From a checkpoint of a small mixture-of-experts model trained on Wikipedia: vocabulary 8558, 727M tokens.
Below are experts of layer 5 (counted from 0) of a mixture-of-experts language model. Rows are named up (a neuron's input weights, with its number), down (a neuron's output weights, with its number) and show model dimensions 160-319. Each number is 200 + 40 x the weight over its row's rms, rounded and kept within 0 to 999.
Before each expert's rows: "comes after" lists some tokens at least twice as common just before its tokens as in all text. This comes from a sample of Wikipedia text that the model never trained on. Tokens count by the router's weight.

# expert 25
comes after: " R", "-", " r", "R", " Th", " P"
up0,199,202,207,133,164,190,176,254,198,199,207,156,231,181,138,230,195,208,233,211,189,184,174,242,291,248,276,137,244,87,163,234,175,182,185,186,198,219,206,180,213,247,180,211,145,120,135,147,227,199,183,194,231,217,128,200,188,222,132,205,230,208,209,199,276,160,229,210,213,87,232,212,143,186,180,227,235,178,172,175,187,170,230,210,188,205,239,161,281,208,211,142,199,166,158,172,166,214,151,202,197,149,242,206,243,153,246,243,205,164,197,298,172,166,154,154,217,202,234,169,175,191,151,206,133,166,197,211,160,242,176,189,148,189,237,201,146,241,285,212,154,151,123,240,178,170,231,265,139,198,196,174,193,138,242,249,161,201,203,207
down0,205,217,211,239,223,215,146,215,164,172,211,234,173,164,199,258,117,148,142,185,202,227,200,241,212,208,135,250,188,200,161,172,178,167,133,176,157,272,189,178,160,236,200,174,269,189,256,190,180,206,188,167,213,171,201,163,281,237,189,177,213,212,177,152,176,207,147,148,211,236,176,191,226,108,226,212,214,197,220,208,255,203,164,128,132,215,224,217,256,254,230,225,221,265,244,228,193,179,190,186,196,227,191,172,203,228,224,164,160,257,213,170,213,208,145,216,237,164,140,180,176,189,234,184,201,177,215,180,144,134,82,241,184,269,203,156,191,178,122,164,196,189,213,166,212,121,233,208,210,186,198,180,233,234,209,248,220,183,169,226

# expert 195
comes after: "0", " ", "9", "2", "1", " October"
up0,212,231,209,183,220,171,138,226,201,147,149,164,231,216,219,178,138,153,281,213,242,188,195,260,272,153,160,264,239,186,203,230,255,224,144,255,214,226,204,227,307,166,192,210,177,224,204,57,167,179,183,221,230,190,230,208,212,170,279,205,218,287,252,215,156,278,191,160,217,261,175,188,197,203,133,200,168,212,185,234,253,173,154,125,151,111,167,215,239,152,213,193,214,223,143,213,248,170,144,230,201,221,136,174,216,185,202,189,274,196,166,170,167,157,228,150,211,187,201,169,193,240,149,269,212,249,242,241,166,193,210,164,283,155,224,167,167,147,164,206,269,228,204,182,196,237,168,181,159,203,166,203,184,217,236,218,221,191,203,151
down0,281,212,162,181,184,180,237,178,109,246,138,240,204,208,233,153,241,193,144,160,139,177,161,158,230,203,218,200,194,224,226,273,202,155,220,172,184,223,198,209,229,221,176,231,319,219,196,206,269,257,227,252,173,224,213,182,196,178,146,183,231,156,194,168,180,203,175,211,236,149,214,200,176,227,273,187,292,231,241,189,200,183,224,230,205,220,220,130,188,162,145,185,227,183,240,207,207,165,246,194,228,225,92,187,204,198,295,144,189,226,184,181,210,162,230,244,223,217,171,173,190,165,258,167,208,195,231,170,198,240,173,280,197,189,191,128,168,304,229,209,240,166,234,196,187,174,109,207,278,223,126,258,151,161,235,188,130,227,245,201

# expert 190
comes after: ".", " of", " in", ",", " for", " that"
up0,213,217,169,185,195,187,133,288,213,211,162,269,162,189,224,236,188,216,148,306,212,189,219,221,247,233,217,191,147,278,217,172,157,181,251,255,124,209,164,218,283,171,163,288,165,269,130,221,208,269,255,158,211,227,226,189,226,269,190,257,241,174,197,225,211,257,244,106,275,117,91,169,192,222,242,202,230,167,249,213,229,222,174,101,173,250,250,227,180,250,175,186,234,238,215,175,129,204,234,176,234,270,239,224,281,167,185,168,221,142,213,213,229,146,190,255,154,204,108,184,188,185,186,148,219,275,156,168,239,219,208,225,271,173,200,150,158,237,162,199,182,134,143,238,227,187,224,169,176,210,167,164,214,150,204,251,172,180,177,146
down0,150,184,195,181,219,275,185,214,147,233,141,231,212,218,139,203,200,256,173,177,229,163,201,161,131,186,188,231,210,178,177,227,230,199,151,233,203,173,216,213,210,147,116,214,236,203,161,199,210,148,188,129,243,261,185,128,188,215,204,259,204,178,181,212,200,173,146,168,227,278,248,243,195,198,196,198,215,202,162,194,220,225,265,292,179,136,167,202,239,179,203,206,134,209,180,254,225,241,199,247,199,207,204,269,261,206,244,141,197,233,192,231,178,167,170,162,181,200,147,173,198,127,242,244,209,219,206,164,196,112,172,121,65,197,204,207,200,176,168,281,237,162,233,163,172,197,205,216,275,195,261,238,166,240,148,192,199,207,155,154

# expert 201
comes after: "'", " in", " of", " to", " and", " for"
up0,215,178,222,158,107,136,243,221,128,197,176,210,165,129,235,211,195,236,216,148,175,241,128,197,149,166,224,224,210,246,250,174,223,172,211,137,182,252,133,213,218,208,201,185,195,205,192,186,230,246,165,199,196,178,252,221,125,198,201,136,193,127,224,150,236,155,212,179,243,249,259,169,129,225,233,218,199,129,181,216,224,220,223,204,146,211,169,207,192,232,277,253,219,216,239,225,190,215,126,286,175,170,175,236,200,157,181,225,229,266,183,204,249,243,211,171,161,154,197,182,192,188,159,199,158,94,184,202,205,227,265,266,186,222,192,185,210,325,242,195,189,194,282,197,204,185,223,236,162,189,151,172,160,219,236,176,180,178,289,179
down0,215,225,137,159,183,155,168,249,166,142,144,150,193,211,269,283,178,187,235,206,174,180,198,159,227,224,199,161,176,181,225,249,264,188,237,255,182,225,211,286,187,226,128,206,216,189,269,131,271,287,273,187,186,227,221,271,198,212,185,238,155,222,171,263,211,180,209,226,335,190,171,266,190,209,155,136,274,183,255,138,199,231,133,154,170,148,158,209,207,208,226,265,191,219,191,245,175,227,234,235,212,161,180,221,197,208,153,167,198,174,239,231,271,246,200,265,196,236,153,235,203,135,248,177,199,179,174,223,230,225,200,220,219,218,140,217,228,234,232,192,206,222,220,256,230,226,250,201,220,131,226,240,234,212,246,209,216,241,218,138

# expert 177
comes after: " T", " H", " N", " E", " t", " P"
up0,275,230,190,127,168,123,194,173,162,222,214,110,213,170,173,187,163,188,220,166,183,230,222,156,197,140,186,212,200,127,169,292,247,232,238,169,244,204,121,198,229,198,230,198,230,98,124,247,235,194,139,118,165,180,160,177,209,213,191,194,214,168,196,224,148,192,186,180,168,213,185,229,196,168,259,231,212,190,241,168,139,230,151,135,215,164,151,208,178,242,196,206,225,155,288,142,209,193,139,146,241,135,179,148,187,208,187,160,169,163,285,172,229,196,195,196,150,188,214,227,143,223,225,219,218,258,171,157,207,168,160,160,231,184,108,212,199,209,239,252,203,170,221,202,190,233,185,174,177,194,197,162,182,277,188,162,224,224,179,263
down0,198,222,284,158,140,207,164,194,238,204,252,227,204,166,122,193,216,205,190,157,163,222,207,98,252,216,134,261,204,227,163,214,180,216,174,164,170,275,196,203,157,147,170,243,182,198,203,194,215,129,190,172,220,209,212,249,162,209,178,241,213,209,195,243,206,261,211,144,164,189,171,262,203,137,209,212,166,192,205,196,205,144,181,233,156,226,175,154,165,186,222,113,64,168,169,207,219,157,118,262,179,232,137,172,171,261,120,215,262,181,250,231,164,207,163,126,252,150,181,245,158,272,214,239,188,173,217,202,242,174,194,172,208,257,273,234,82,240,218,184,252,149,248,170,190,178,253,184,259,178,169,211,125,174,188,265,249,164,176,150

# expert 42
comes after: "\n", ")", ".", "==", "===", " =="
up0,190,168,198,182,182,188,177,151,239,156,164,205,195,189,202,250,347,220,241,223,246,230,172,167,273,190,169,133,275,244,217,184,171,254,294,169,186,169,220,216,164,176,114,234,218,214,156,153,172,212,124,160,242,172,227,153,139,143,161,225,282,248,239,286,222,160,162,109,204,190,215,177,182,260,197,196,217,226,179,156,142,252,160,201,234,164,234,210,176,137,215,183,234,226,205,211,203,213,181,180,219,230,268,197,235,144,137,153,137,160,140,228,218,196,192,197,170,167,219,214,224,218,268,186,227,109,144,200,143,199,205,251,213,200,233,184,215,253,206,171,191,195,294,176,259,199,228,189,215,165,135,214,162,185,258,213,194,154,201,207
down0,193,216,261,190,199,195,169,175,209,230,211,179,171,217,188,164,176,141,182,199,214,133,226,208,220,225,229,270,260,144,247,140,185,188,151,259,255,266,193,216,236,152,192,134,252,201,243,222,184,139,313,126,183,250,270,253,189,213,191,221,216,183,177,216,161,185,204,240,233,148,217,217,217,239,134,224,175,169,243,149,198,187,270,200,156,212,228,187,213,177,230,166,215,153,188,164,179,116,175,180,208,237,180,236,268,219,229,263,131,125,227,279,144,139,230,192,164,244,168,226,230,237,171,255,200,264,193,152,168,158,175,213,228,250,196,219,288,154,196,195,180,231,153,243,252,247,149,210,240,247,226,203,183,184,255,226,240,226,227,260

# expert 216
comes after: " K", " H", "K", " N", "H", " h"
up0,170,195,189,195,231,131,166,283,181,179,201,162,197,228,180,209,153,126,214,245,203,147,200,179,204,166,186,230,183,176,189,194,274,198,201,246,206,203,258,196,223,260,220,190,222,222,260,212,256,241,240,224,177,224,183,147,218,141,116,152,144,204,239,242,210,165,221,181,202,172,216,229,214,201,203,191,217,190,210,225,243,170,173,243,282,236,171,192,233,119,178,207,231,271,212,205,207,225,175,259,172,105,195,133,222,151,224,165,284,199,164,140,141,104,192,190,196,228,95,184,195,153,133,243,217,184,177,251,216,223,109,177,197,133,165,271,144,193,204,194,169,211,172,187,231,189,239,198,238,222,236,204,175,130,227,235,240,223,173,237
down0,216,262,253,187,166,220,228,265,143,163,231,184,166,153,238,287,214,281,199,194,171,135,156,252,147,206,204,169,91,112,194,174,191,184,210,175,244,177,158,175,232,230,192,151,253,240,167,173,186,204,169,187,155,190,293,170,118,119,207,132,159,257,185,216,189,254,227,215,207,114,180,236,164,203,178,226,221,166,191,184,236,218,152,97,193,157,210,208,247,236,231,311,236,212,197,219,179,227,208,213,142,148,232,152,146,223,216,241,135,122,122,268,213,154,220,285,231,218,211,174,198,123,285,128,170,199,186,168,228,249,150,207,197,175,145,187,212,242,227,198,262,219,201,219,171,207,150,166,168,267,198,184,205,179,179,221,150,186,192,217